Weights of a small mixture-of-experts language model, trained from scratch on English Wikipedia: 6 picks a token, 9800 steps.
Below are experts of layer 5 (counted from 0) of a mixture-of-experts language model. Rows are named router (the router's row for the expert), gate (a neuron's input weights, with its number), up (a neuron's input weights, with its number), down (a neuron's output weights, with its number) and show model dimensions 0-127. Each number is 500 + 40 x the weight over its row's rms, rounded and kept within 0 to 999. Numbers have three digits each.
After each expert's rows: a language model's description of what the expert responds to; "raises" lists some tokens whose logits its average output raises strongly, later layers aside. This comes from a sample of Wikipedia text that the model never trained on.

# expert 26
router:527511458442478501507450478486531523467498554522498507580573507513534469431452442429533531558508557570462563446475523467564488550550572473468487455501528504471442485532495443449546502525512569497527522497465485448438468447490516552498484567434465512567481459465531429514437499521512485514538511540548492533496496453497500552545459578491557428505529561488475514518573537460559561489515
gate1:554492545477486513474489535525528472509443515538442540528496585524564515513498521412532490489483507433448559465486537485592469523531532471570454460508474517489515521531540487459537475459505543486514496438509540483498585568456502497419457568484463466477538493441551430493488463487547544433503418623511538514456490506472497501487547580496483434470508456442548513528558491460493477497527
up1:432484506475469477450463515444480442600495462529460491478553470473566517567481538490509452456503562497419427512442492529538449516504494553534456530486517527447514558502533422542441505494481450526457476492520609505548427515427512546473455484418498477524526497514549451455506541505467495450456497520521501494478512559527483415404542411478538502480519490490486457520492504464463501525516
down1:507532524427470500482533454492485492450529539521494577495532471462521526509468518499539499536484518461589478516492537531557575481468505536558467450479541508544594530573502486448486432509444490509521465546495546559505536522521497436479563435483516402511472504569566526473565517590512513468484488534455551524519489495461474495518428483470569482468533460529500539433581566558477562522494
gate2:513517461501448486476539460480582502580454451481498468517478540515532461418482469501485508529536487510557487496434534563464482463468563423487517524459504482439462481494449490537485549497552549480511542456518515519548468471515548525497501459424552431570509572505473460537535543435494439570497413492466496519565567499518451419489464504508482504445506465399542501454456522494508489533570
up2:533521491537464504454535542497514436568553489516464521573475571508558515500404522405503463538558551491481524438467491533561547465510458509563461534479541476527513515525473498454493545481505561531509438449493523507458478464474502516587490492490473500465499526442474555490528418554513508520510468452579524555478568396558531535441489548521546520482508540532463517498489396456502496474494
down2:534499447485498467505521479502487465492562473552529498532488432509513538487494526431506474511492491498491482494448437516549486559410513420510556477411547585515425487544419433491530494496553534494523446491517519592447493488493516479452570578505461470504534461465551530546535542627516507510538495446492586487436522468536507472536482479511530468431463472451516482484568510478504531497515
gate3:514554506515505545491524552511508527499525515489575455537530518536499510473587434459534503520508565561470548549473448473555507470543512493445472524400449483461510504468480498438529514502415565488511404544477539484517442494536478515450566508444521504521495488581520470438494493443475510578541468509437457499417593549498529502503490470549494529514521538480477436527521590570501488504474
up3:459478436512508433520511390454497481433476501441566444564530476479448468488570477469490547481486549480521500474487460523495478469548557507508494472509505430560456503499499550530525516558491593528538472503534509516455545470541506475551563459514472595492546525509530575514504440482520477490491479549537470498444467500525415527593515463454468501533504438508457441505497498580409523504473
down3:481495449479489531540515507481460507553477471456461510504485522498469506496480601505588537483547562493452455577569540447483495473485452524503415575464558537541484473471386540547512486512495475483479464487456478567526400514423548470498514507493525510558572513495536501449528554519484516507507504491494525535446555466507515453511574547481545527552528457463467403530517533558489504518559
Description: Capital-letter first pieces of foreign surnames and place names, often in tables, such as Br-ândescu, Gi-urgiu, Gon-charova.
raises: "ather", "ust", "ay", "B", "ash", "ov"

# expert 27
router:523433431464471514592468432435532547504549556534462513538517505538552425481458482467518503509471542524449505458509518488523459507539573496433492478488549547502406464496467485480481527546537479529521535534461469474464456479487575550480458556489450569543465477464471443465475529489504568477570520552560486509440473465467523489540477549496507469535547594444436485533536530462513538539548
gate0:487477428531532524507481460462438516531444490486580509528486588545542452536497530469469538524454433453465538461475505491441475478563442437477500518543605476546509500427488496469456527571524443465553554500463505480465463522465472538496458539531468494497498531516575458474525458583506468426531538450551440554514480483530471470540510466493443520544473468418479557529546503424488484514497
up0:527464507553504553495447462537510466459439518473500484444490558488451621508491435504461505507486576496520528466425470418600532450560514490471521509478498516495566460507451540463483499480459543516536490463500537485522451561514588555476469485493609507461487547445530488510527450477552483513466499531478484479570495558492608524526527481493517462460530502547542486515543461479502450518430
down0:465588551437507535525523485522508496509508507492467536577529495441512504442558497470439567452442530478596506505502510507491429478554539558526499468454562521445458564495472529459509499480513474495480464589511509583552509466457530474538519479440506462528520488525507460525474534429488508519441490535531442521458490489431496423536596456417528526521516548507422460516522510521458527458447
gate1:536407502496479490500528466501427562541476562475503490474533511496490529487497440373536496542505455491534461480489565547484482513468535527462505508576548500493503475517413510492518548514505475569502492462467437480434489444589519482449541572545558514553486537536477497451483500451496516446502524414600527540503466516568533430493480509473467533539539487430437465508468454487506530455481
up1:566438497559492529507565520407461509463505476460494525469421552486489458535474504476494458506490494503537480505514457489490530498435506455464515523496488475562419529525506422555513452503554418547488402499461492499551429502504571469529498483486434422509537497514486440528473521461569430501519558499591567544452486561465528565463485526478527446495503532553488428503475509467458494523532
down1:493515478592535410495480456512427378517585529411537528476503505497572526516503450500544467473507522473515523493524484497574464474501546422498498456538488530477485517569491436535520470534534457481495523452501472458498477486565465480522505488504482528505476523527436513490475492608567541537543592476497519561438540470529532474444505541491534425539499499531558529526515499552444543465482
gate2:608479503510496486457451526480557521557502494508495424487468469475495457570490512506425456552480506478589477459508474555451467515553535449516493437565477469567476497597468476529469433493556560530493525567534561494372521512515552456516429477524476560522475485496541457524526510528521520497525540553544476488483496454430498427528541492422519547541510495459475477457512502485495488501501
up2:501496466449471503584481517534554448502455487494502512405514439517508500492505538475496512592497483471502486503478537534506531542472522465550475471539483503545467487471466518423555544450548514470445485514566505515539452454477536414466464494480505415572445475484448555544495411494465523492471481551494494463448458548565464467561527534443512620559533516526454437509497551524524534548471
down2:447433445573547563452538494521490497533531442436456512465559493547426527508477540551476509529491490548539385517510497561519528471480524486510523582486496566498481565476508499474528551500584497528533496556464505471483471496509466549525501446466501475431496533569435444496510553558556499519503513567519499523484488566525508482425500483433476528479495513482618545574509531468459507500528
Description: Small letter pieces inside words, often after a prefix or in technical text, e.g. micro-k-elvin, stro-k-e, E-uk-aryota, ferredox-in.
raises: "ating", "e,", "ctor", "ated", "ted", "ew"

# expert 54
router:511478450462454510525470476474578544478506512539455522499508545499527487433482484449566515510439533508442514446494495472535481495522534467443463477471540539490466466446482511490530513536525535539470554522440444436476459439471499603540450559464475571543444494490538485509494527468499497483537551540539445573422452465447531551584495560536521450507536537469457459518608543463531563508508
gate6:508576456420525561567551444531531494499518492552479491559401465450513558519500498481596425470485535533446492499494510512551533423491424483535523515483505480496561459511521459524525470559518502536488524446510514465444538596444495446486543515444500512562502503464486507531412437501512447505498479488514481470442483443543525466457428513504551451489435467508517549496565516516444531530500
up6:488545497495463536507511520522418516435440392492620529528539510477491516481476511451522481480493552490437520484520447528506469456487553532488454506568492491534502512484534561536543503407472523515506447477425448483554495490509562615499406510473435501500504520486531434496536498488499497501441485433503534538454492582473446440563506520536486538496511457480525447521535489533546445513462
down6:506449443484495497488478576452404519534523487499548474454488490521506451447476438518592501524480551501553507436468544579526491444509543459473419447550505483455506476572440525541492447455514464453467506544503485517495430527514509527397492493474451522529442510512569526538464543457521443510547474478475586508431547487494502536494526505501479459563496546497552458484470571517501555471555
gate7:431492594514528528460468524546518543506542588521542574407519518508474491460510525491478556459434524431481436537523486546558531508401553467455529446486540504540503492493455480500528493496467475508489514532485434518507482445492506517614477514506477484506532522469505552527472468523531537460492559505438537499488459481451580533505608524490569474556428492463447508502551554520524527517509
up7:468554500448503549520513482485448499556485516439511562558480515470497505427466443512528546520490551504505481444499499495544559455503479501463550516508506522487621538443470508578572524520560533523539492606504439504485516554519415408520499459451475522474486499449471493487620484516543449502500565507474534527519494515499438531501489503541551463535419487480436482498511451437534513462503
down7:443527493477462535512471514531496488503492508528505495487488457413527471377509477504500536524451513437515514510555504566550511533486479535507496499467514463543509560496474466504455478494452467471554495550484481617498451467457570545593561482494533428470463529518498584496472483511455441525507479441472558536506558544487498451471547458537430529529477449432454536442497450491515590445529
gate8:550522542489485513459468576409547494496517476554505524528484533549577500526483449518530456489545419525492440496512489469505556517488503530454517550450467592478501422506497494520445548509432513536544462495467499515539448516537475464472502571450507464527501559561538444498445548496554483464556466471552570524501561519456453502524434498515545453506433558465549505530509567464553529447435
up8:535500445505482498500440453517527574494462540517555527533452465517473513506483456441520530557558490514566643512472501490481517453470469566529533441547563485466559488543515621522500498536518532508465565494467586499539469537551477485515467534515478525487505560526541465506523430463547527455466546506574432506460505448475480462547485429528466496491502445565455457475492497508483490507442
down8:459507504418529521530511527502488588466472548499488556502465479550505520497513521523492529500483515551555529506482462433442484555552459484485464446566631520498473453523485587533604541510546494510521468442482486478474518490494563457471457480514437540424453494568530477503435577513530495498514489495545477550529512540571532475507476538539537475539535551456485398448470485536449489498523
Description: Table pipes, degree and minute signs, and infobox field labels, such as Elevation:, Conservation status, Time zone, km.
raises: "one", "les", "les.", "omin"

# expert 58
router:517460459460422484516463491464520518498474554531467521513544498429512464463497490450586560502489514564406466462512524473515439493551555446437517517458546506448440431474479475514557504500563490547497552503503483423515434473529502558560474537453477506525442497501519506472449558535503504537547529553559461589520522482484548555535501529546499503550538509505458435491574502435571525513554
gate0:504460521521509489516558491473497482506469562534518516452429457516484474450504499581521431415492446488453501500530513613534458529532476480414494501431437516513546474535472530535501516518402449521527492478498512453567460525445461431503535573487479473496479456486530481464436560492474540519468490538490533534490493525557412491573455453600570503487534536452518479521492482472527544452476
up0:524518479440509475539481493471523453554565495509457450542554485633468442435470500550461477530477573500455494528517496410485546507508527549470532471540451512482520528477487527470437529490581512528524491550518512520475546520526504471482470530518478502502548451493531448511540465453507492517547490451529572507543442539560520408446452533443572520477486457531472542497463517551400504585505
down0:517463461499515460521515566397567499436537496574446444529471526514445460538500458512451479477535475470489506520514428442423482513483477471544452501543534518546484446451518521527531486406546499536494557517466494517504501434467522541511504516479588502525517555541428494452477519471429506530559463446466501474473470497526567475441483506490551618486453468550492490488567498509510560563521
gate1:506475423485465498460542492466582429544450515510521506512492425449508468539527518465544500527540538555509515456459521526468422509498478558543525546482526476492506463562459518523534496491639517497425582469531499489537499541465428569491487517482448506503498469456490448480506543535553504518520487509534454521528518569511460528533472551503396563565469498480465491444550558557554499444517
up1:489485524558466505547539472509569543485526446429544439525563563433500588548395508478463475508546509531469444498494540446526520538452470504487424473486544522456524486524484500494445573550441520490420473404475428482466549458515492538564490553515486462532471510464510455475449493429495488491512487508489526500497493498508478502446459477424413516529559517490459535535422495494449517508523
down1:496564512450502461491540477532415504440515466464539540541442567574486499452552494567485545492488421485505434521447559498418522477488482413455539470496471437514515444441479477502511487520531526455434511485481509431482505432519589511535455497417497504486493511555485579502502510441512440530537480490511516541524558513444494481491584464525528508425510560464553474568493475501509531534492
gate2:518472485529491433508621547499413526556509540506461459576557483536520465511549550523489521453516520462446527435416484492556466528549503469550484578527493493455506473503484482567539480478499564515472568462561539474529532443512493554502501461456507444447453485511542484525445488576546478494513539510551449600471513524523519495511493454486422511498514461545450436464545478471461544477501
up2:533482494489458497467487501555540445466457521545484480523517509468470477493492416470496494489534523503511440495558501536524490454495444487596485544486566525451551453472417515519521565549431440438462521499508476545562566450550484502507534504434505484485549498481447479500505504552507501467511516560479553561564572525537505567444448517578547486575476507463450542491501397503486481592483
down2:542517487529530621514488492492538477479468526463513449516493534491468471452506446529515513440590440451541476508544508510502528502445493521570561555482450529475548536450446464513607486496427494508457474442479561504523572523538464507484628470496523434492530507479501483444516477538517518467509431557534538518505526484488473603535485484512437559505423523550514452496492516459488467493494
Description: Whole nouns naming fields, institutions and media in organization names, such as Science, University, law, government, ESPN, School.
raises: "m", "c", "b", " on", "p", "."

# expert 13
router:503482447438485506558446478492515537439549542522495518542535499463543465470445496450545573555463567567430497456475507460545444518522572464454510456492567522483468472492512480473511518546521540479517521550479481468487459473496521525494476569495471532549406447457523455515448509534569509438540503494571466519472476507476524483534487573531581438505552587468449498488572537440553547477528
gate0:465505438500510496550550488573523491457494491452526500520483477481544550541525558469492487517557407476484534419403501469390477594497582450504471520514535510456500494486532511497471528605540486497520426481530491452514446483509541555521472508504539537540486507528475455431467534470507508510460522511567378505479472528566527478469493457527561508528524570569512519462517505504486496449507
up0:462457528467546499522517453404494484365480544494501464528520487537459507487455564531454555485491515475520508534572491470402483554508503465572523537489441472484466489549413499510457525455480518557465532578475496515484521506522409439509545534506453533487474497468500544497470526523523461564475507475553578536548460527503584554530538503548510470508460452541507469445539558452520470475501
down0:464553551537497511435457565586459406529461467559487450435573511577518490486494609521526542542475493486495458507505557481489520522475491505504456494564509495522473490558426490497487490512468494445540510512502477506493454569410454509520505439585503442526489476481477575464451510471450461560500464472506459453483558506517489495474507592488553524485495488517501556481488473450456477564424
gate1:444473429472478505592503497498524449501524488479568551516543460517501519517498505498460541456524540484506481518496497496501465539461522481489585452437491492445499467507568484544487522527522550615516484488517505461548467495541437460527467483474523473523441475530493514539470518526586455488501475409543581599539499483460612528497482438498496458577475537510413546450535483425510488503472
up1:498562516499444498449516508507464514503500446539440457514536515507529500519462449510494511569571570446512524506455516525546522511524409448459493478560507456498524530482534447541448535527524495441523529535464569503521545471456398502534563489523531585478545488482499509455489495458460523550486495487404477486527545450430467498508489528460592522508556551409519472576565502507532550531561
down1:510535495476423543552463511464514526429481485567501508480446482520463453506489517535463451577482520470489459515527458457511455536508552470592498492507531457482465459440462515499439516487504548537380512489460464503463577538480601503463488477483579469485483511484512477535571576445522515539485559472489511495568536523599489482437483480546543466487470516490540473425437528473510540494557
gate2:466486555488472496510560518484488525514501531511487473532497462529534476484449480457551543420570507519514456588572433470488501475563540524571458504531449474539558461546441448462471510472441450501516513478427568463480444445520568472534514491542473465613503458461488445501494518519493537480633465514448494541461493493553475481522504535479472483524524545446461516497521560454435511508459
up2:403465524460492455466476473547488480481457456479456505494498463481454519486561578562498407456527481544506562510480486497498473419521539495483462377480494520506514448554575463582521583507468517513507549449450570536455473526520457464437511496535501423524519506507512447460496433436440521517501503530583462546526470481453434488515470491495523512507543495531520475498543494521421504502459
down2:503524624417560491495499476442457482462484554394539456462464508483524467469501461496510526450520502476549391540432464423523511522580500548451529478515452423539536519475514466550491537526440483452488414555500550459490544514528524501515493513530535524544435556550461450453474516539483489552486475479482469506489533528498442485538507554551510486522548507540482569481445520515478490476484
Description: Single capital or lowercase letter starting a word whose rest follows, often in names and titles: L-udogorets, H-avana, B-ible, l-unar.
raises: "ig", "arg", "ut", "id", "ile", "amp"

# expert 60
router:476492471436468502527458459438544539511521512516432540548525528528515496466427477475549514465502557541442496493482566521518452515533505464425479474470568517480471470510510495478494539529555561548495522509428464434441458465471535568553427549464450535504497471494534490483461546519528480517523520559496444515501525459462568555526553600537581475558524532443472442485559530464537549531576
gate6:543484540445489565528517540416640496519485481499474512572448506489505521483433426508444544510494527506428447541519538513532550552448523468479577545562496545498490428509503514490557512489512574516493538497517493534530535507492527556555501547566544506512514511508512546491445549495470494553498452539474521442463498491481559446463508537487505409436448467521542469444536529505467443569513
up6:449512471472452473504524492509435494496453511557544454427469525504490523459550522530530519513519470511529445508543467438452494444487488465556526440543516594600523495481512483549529534513405534545475542481539485481507477542480432474467490527500468454537477421514524550440517475451517497463612503436522523477511583528452482497510464490444551479560494546593501479493533551412482496543483
down6:549447541489518535549461528528464528465476508590524428531451525533463421499470546464472546509535484469535517526472513481460448516451546510446540495519525563477533574531561477579477485482452476530482492529528535491551460533521466486430527513466501497394522455452498519535473495559436577455446466521506462493494447516440477439468527522481441517472495495553436488461563516382533497499462
gate7:505457532495495524534452441612492525448532458482515508480544456486481522500430509468493514475630539500432530517480483524560519546476528463511576483521594476456552520554512464507467489562524507438507431544512513431453500479511511513553481531462578497463519473479498488553482538539461481503516441494489478466477523436422508518531503483538452469433568498494464456530482492497462456512625
up7:496443520512499463524507481438467505513505490562525519438439444520485408542483474514496469468533490443518504503525485523464502585503507509477486477536567532495457483514564523428524491494495419551431488549539492485419519464474466519457503505539473507471457454429515519513444530537494522430528469462529468421500564542418513464481522497509442554472510562488499499512470368537497397569535
down7:467538493492491473501502533533515463465454533510489482487504460391450425538596440539484527511530525484505460575508478483535519506477544574517465469475519549526456497504516546453483436487508473538509532488421549513504517439440472493474549545542492485520550579461474478497486484590549507461500459508498496380556485519481483449554454458504475441456565467541515467590498439520511514587489
gate8:489454537441503428438530469497444506510501511528459574483528568563551446549473423503509502520510480489499493514512496561500412522477491469489454494479527488432471461536495512449451535447453490537490516520481485473499520441436583504500527481469533468425568461473405531472541550516525458544455496487492550544527539388468581546542492500508473508510545477498537508545533555437563481528568
up8:499490479459414435505545479577533473502499483493513572489532487496504537476545481485536462522472529526489568526478503492495466494537570541566517481538490534467549458473535557498541561517486467498573488464490501535551436545508459503554583517524490460470386507481573508517534454535462424459437490572478509461437477542470449454526484535484471467509620490520502550505465457445511574548520
down8:470463428488440559550522498510581455454475493504453580557572534475472497474488462493521490540507539517432507472480550517459583484544536456478463463481489482465518520444485526526501569482482484543518436447496525586501479517463494537562495473506501529545450442545511513505468503539539486498499578492489492456417461416593427536568473514493603472474494464446472504488465427487522485475489
Description: Nationality and descriptive adjectives and articles, such as Chinese, European, Best, first, plus table cells in sports statistics.
raises: "ness", "ver", "nes", " kind"

# expert 30
router:551499467485438524553418440454560519473491532515459490530530544470503486431483522438530516516468523580420513438470525471543436479548534450446481482461553533506424451526529474493539515523559537561479542546463477445438461468481538556483471559453469562561470487477523496512511513507504525491562501538549491556481471468469534546567470575510485488523511535475466470543579484444556542521566
gate0:550575464558402538468430528539543450463481489428505422460437520532537503460505487465573523517453489511479471474447443451508564481550538492493508487478489453482459445496500568525508511537536474475507511489526434444438454542543428548456480504521553508481507512437521525544599514482500526511518517547548483518443479542408507554531519505480415495520528556504514516549487493432465467554519
up0:551483574428463486467473526512487499496421474469503448518492433508545547483493500542481460516467479491487527457543562455431396567474518467531521532565487526450491496497519516509606591489513445531468489500510496526523496423522470479467520457555481579543510412510566418518508527517547492441493534461474520438442461496539563480503461466492513451479554527485483502522449453464459430514532
down0:575474478476515489471496477488539513493434527495485487490517500507571576576542529450529488566455439460495451526492458525433548481434530483544511503418503497467515516365545542511469412504531440534521442438517529558502452505512493492538443611570532488487484518471502513547471482498509532502485514471549506467471519566491490536489474528537418449524528490509469577537532547496445541474542
gate1:446475514464474482501537508568446540469544453595523537486523465430478541372522474499590508509515541461507483525518558531466526488444474499571505492541504520564406507480553538515493501472536537505483523552568576531484477480523551493532503473525524549496570472469454517462464507509483607499523594493474434495474513398492489540508527503458475454529551471514451428490489496490500527493511
up1:433495473472446590489465529527474476402507508538505468497542490409516550532508455559445447498458547458524500513531485463478572497445570483522495522463439527489513479569500487485446556496440515542545495536510491447475541427495509424519496503479492504548530527488558468458410450536501574466521516455455474440521463549479461522490565453502590471512447561524482449460522500469525517535553
down1:507486551495434565574511471540472494519485524432442522466491510475534491507477529442460518515503477542495508586552495507423498528580473474435545560484511530469477470491499518480497588501594463548566476484501522453496520593515462473493585478486430601485525460377521517484479456563505522495488501494521475509480535450471501457490490519518534467567522442434494535503489453466561506502447
gate2:541507531468527517475470408449532490522483528515463454405504544478446544428508502476484508538494464557476435485474487463517554478448464532481483478453424478479535438496515451443499553529538481575427504555481425559513485516551552514537555553496490564533500427498486556560507483535496528499538511500437497561422482518499491473467475509454542498495481525535412504483499523459581509557594
up2:502488479496439458486556486555488436495579487570483542544502569542507501489489509534495518590455478492559503456503523549530455510546464458443520538499517494512586503503465513564513424494452569431452568558512468537502515473492443539485480484568452475526477523526476497507505493458538544481492373519465464446564522577547527571514543490549482488518539417494459543480511501573537509501500
down2:525511543444498468424528530529518519486568588527455484519531478518525467527512465515586467360469496522520510472469558526493524517594519578479556471537572519496489528464485522481492573488494509547584498485529541566491463456567526535484472531518430502443478532504536495437454522463493438530445444542560472538519508507520510538442546518501531456431509509488480462512470511450493474427461
Description: Short word-initial stems, often capitalized, in names and species text, such as Car, Har, Mar, Air, Bar, car-cinoma.
raises: "bre", "light", "di", "-le"

# expert 52
router:492493437459446548590472452464549534527504508529492581526557495448530470470461532440533492553471566540479466473505525480575460500518543412464496457457533550485428477475521481519512555523526523585479529530475443497465454448498515487506469566484491543520502470439491447474452556514540468439528503491533471523498522474473568550505468507556537435605510539468472438527518539435558552514502
gate0:546581506511423546541519458489425530501471521551502592515531522513443491459495559458405450487449507557556533489485457454552514526496488501475516514491498501529461436517502565536478480497509499574460547521536478510432515458482504519449542492521504467479561532428504516462511570593497481480463501397573435518473524552536492558510510540543496479506439499461459467445487545483504537537422
up0:480538503429444520584474513463515515552445485494488485476475561547516539442493513478454495499499542515545497506556506425539454472537514498525567439490531546416542545493468546476515500495531466539481441489402513565511529500456516417512545488473415531519526554482519447411589582497485507497516438546468524487429442527558550514508446499565444504544510518489453522558502534492482489505519
down0:512577519569547522499483480552487404559484606568469508474494543501483552550551577508476472429501521462552506495519528501541577558500437561485513500526471459493520498463496525476513499453456521509512526492476465470499576519467476478476548438538522502483542502506555457542513530467514490465483527517519379488486523441559538609537509487487559461441471517436515514459513522471415512479466
gate1:456448487516389561514451497442526440535479522491561561566469520492482488486475499513446414458517473529483462518471513488497519521535495472485504461524476476529527491460501498426481506471452478539441495524467523604554510470525437439468490534553444471501523467413460500440492527438532463533564507527509500487512484525397412505522520482477556449505485553432474518399504520435542495497466
up1:453469521497491508482481516476567443541476516492468585525482581503509550435449535456522511474369462464599500505490465466466491455563489527529455506455567534482534486493452440454513458467490509531561521520524579548467482521502471492544580510548523503490515516517542486497514560442518444506497549417551531501568520458473512490548478456510443427504451544530477496482577536527501468555537
down1:514525553445457571503544502549512557499573440489459503447538547468570471500493514484431475436540568470452490458524457510510469543458499488519491515518535512446472555491473546454503530494456499563535480531480559430518595467483549470478506572544435475567556470513573547530505506468446500576474505553476518552495531546493493520479464506540432495519444559446522485418503499476456483430538
gate2:463462482468559500452554502511544612514516513406492607450550544484513523476470484544527485509408491531466465523463536485511508504479536499518499474475505525488467418524568568523489562479478537633481461450478578542531520444444504470472495485471517466506469501455463434506493461546405517459536482462475483485478581507534505500501558504442503495461499497505502507527494542446559517548536
up2:523578471478542563459500517476485467442524459521493472522577503395446546503441494537518474554452568469485498474452499513517469442497482440523539529517565532468533509478625482512507520511440554519460539565487519468481476485488483409511485563489508545501498510481583503500471504510539521496564478507449547597463577552427503457493511462503509482462470480535562456506453510491469534536427
down2:464496514567438510513587478506541577444584510487399464474472503431461455544462441493457447562489490513561553464420533515458398548487451499461493526478522468560465497459531560474449478463448464477517462530501509492513485490545478528548480517396441498517527512485489537495540488520472504511504553493482475548565534506435542493527549515544515442417449509536469493503505479442505514522527
Description: Middle pieces of English words and proper names after a capital or first syllable, such as Sp-ic-eworld, comp-ly, Hocus Poc-us, Conc-ord-e.
raises: " of", " in", " the"

# expert 35
router:508495493453468535564409449489534535517550531524472543548566511513499480456412520504532486528474555550463501456489530496563476512534553484434468455463513506490456464519470494493501510454527529570498501525447471459479441482458544525457487580452489544566472457452497467518435566531514558489537518529519476539469502407520525519555509544511565442507497543491487425496590544443591511501571
gate0:499557459512488539465519474545502477502494552495521497506508480506494488503482518491407513538501508564447486503435534472554489512538465538503423513482541458448414502454527460514524498472529463491428539459538525521542593429422542611480505494487498485525455527550463497527407521500463473528460532517519452579487538411533459428509453539554466541503501563503545550556487464458541472457566
up0:490505516507518534570526447533495509438523516522468485612568483454515474477517444583511504496468391561531495479474570498500509417500528449529498531532481622517549427493535521477493517526501487522494461514509519498540586487478508443537547501547508444443505502431503511441534551513526546547449465479434492535486499507484580453512479494533530502457527436495424531431530523479525487445469
down0:458451505532420558489497585451491483505479496488455482437415610533484490475484526490581469441473535458495541492522533483445564494501458389523545518509597500504521502514510515478500532570494475478495556524470539437476472446466500470510537390536490511502449530473431519494457474521575457511520564473519475496539518532522542524501493483435477495550431527491496504607513485518477500509482
gate1:519508403500452483533494501525479514460510463520520446396488501490569440497515547524552436451483454459431475466522505487459554532498574569506569432547562515536561450503499463489477484537521438497503521544482442505469508454500541464482461502442515458555464493545563481527446536499405529496496551478445520435493532432499456567498486499549515518463552494487469486497527536469583460436465
up1:485488514437449485427531552492464452464543477474556471571487463477562493482530527455572479486584520426559493461445528528566487437509513442481462488547477527445473502516490507469521464480476488506456444437553423481437497492460556498515491545447429515503497499566502440548507485509426490492485489495493539549572499480411489495437587511466575530487461547550518449456484452525511478535476
down1:491485550471479469447569494438518547463452459519498433515609511500511492559476493505611516489465500493493506459521544557468501517478546553541537451524512469481546526516502479510523546504501481436489515532531500507468467499584457563488579543536519451484489535542528415405541452470487442426475478500424464428545514512582482484466492489536523518550582468514486455459476528502542504521434
gate2:445473557549504516541424524508493549469487522525445538485470528519474562459497482559470476464490495450541534471457543516456481491504553528502433503482489527405588532524500446530392507485449528526510555537488511408546447491517484484504534569550518481596442529459504515467521524509526464499496426448527489513493544453535502486523527420516556467529543543482459470595429447453507464510517
up2:466513466451486525550441476517421489483552567514440450481500479434501439454423491486466510548481480419535494480491532449487473489446508504395581493489453441493504538518532544472544578520481555472482521543500477435510533466563480581417468481517488518445545492483478528518487543509572452548430479544552518516514536465494484487486480527567533544519504557526458426507502440541441482491536
down2:500491558561548481569478492536546453537504508544504495460498570558483457539588489553554460526508524534507464495433474489615580555544573508566519473525525532465468510552465442491524514473434573477472540558509516557472481558497482461497523481477521514549486527467522459508551506553498545462509518486499532445537464579407543548484454488513494461483489501507594469505511507523428464476457
Description: First pieces of split words and names, such as Al, Ar, pro, pre, an, as in ar-sonist, Mc-Ar-thur, E-RA.
raises: "c", "ch", "che", "ven", "th", "b"

# expert 25
router:531510454431475524527439499518546525478521528549491566543560512473553448446482473490540560542475552543472531431498502485534443530535546459450509450468529551428465480519528441466482493508511502509511539561451447454473440445525504534474485562472505540509427464445569490463462554491521479510529484538522488526453531470486528515547442559483559424517505564515436521502599524430559575499501
gate1:414528465503446550501552540539510530505541505508557493529432525504495512446498511441407431444525498486561523542554473510498563442492575544437583480427494520483470531491484540473463563570517563517459436573489503474491413502547483457507506493481524519511520510549508495465464500491496497466487494451487510498502463584511537439482463496543581507564440552538462497452483485427440521540523
up1:442515494573479483485495483540563513553470472522433514489438512486484571465486482466511520519439535505487556455463572535502526518542472448543509506474508521464461475515559525494567469446596500454469558548502562506485482510499412399536474498474540551519468511512455457425487553539398475473501456432470541536496553512456537485518430458423524493523516492511521541434497521509423451485521
down1:507475530521510541484509506475529549536451509531519481530492506511482433569481419500390483442509422520469553539471436466490493505487451482520526450516465497533558501500470495470512604579587525578508516542465531524511533500529479540435520597527480584517541495454500494549504471510480467516475466514401488521553528454440556495377535504481507442480469496473534507511529512511484541451511
gate2:423468422455494451544503449444476579442515517501517504514457495538462443577512522480548525514481506559495508478557511495452552553490444466480486508513519525529550484509462536495478461514435469505494496543513495534404497482493509401488496471534436499430436544460523515539590489549519560457551525559491574535387527500479515528490551524529522535495496539497498541444565489525583529500467
up2:524573562588492583474471453437472519461503465528541546459493516539526504476497486500525515489555459501488548521452571514559550487485436462508456562483485556499451503503523487527542410536574503440508407467498516528496511557483464532529478483529512480489500432543484533494422491489506445522543506496442479519524512416516494576475504507407524605520524541531498487587490531451459506513545
down2:517608489463472458424517537497535491519498465490498518461553478502516497525569482591437462362508422508481567504491452487444525560502468482520465591475510496527528414478476562465542514501533514575462506467483480569496551477491497546499463491529507472509489539507527497538599409587484491492513546452497417491485459484488467490512489479534493504493456516461502440511511462543474497454523
gate3:530491569536436514486509492465531478477517368496524500406473512463469450533470549511515480457530516496503495482476465509546523546562457514465481448532493477562475470594509508505516530546564481484479444463485463498550557518525516498540531498480530541542540445454493429489496500564456487511502480525493489517393463428413603460565481547472454526483482478484475474479505539568463470492413
up3:497461487498462506360420475480506554543457485494544546503437492443507484541450420491442527468547501479531500518476470431529461432497473495496490484503446421453486516495537534561502513518535536441456528553467553525469474498509467540530507532505458468450490517499518420531484455527483479473477448546474504429465467428460568432452549478463522464480465539470431504468573588536502483509468
down3:498472487552522473484499524503471457414518442475579532436438472531514500455497445586582548560509446478446471435508497526562547513550513450507546531547455456455544509539533435476482493484500478523464524576464521496530474486538437506414522467470437438434492481466610555471529466571517489471523504522552520546481487518524476528487492457510501478425512536461566518469528502494500480432484
Description: Single capital letters beginning proper names of places and people, often spelled out piecewise: St P-ancras, B-achchan, N-ebraska, T-ricon.
raises: "N", "M", "G", "D", "O", "W"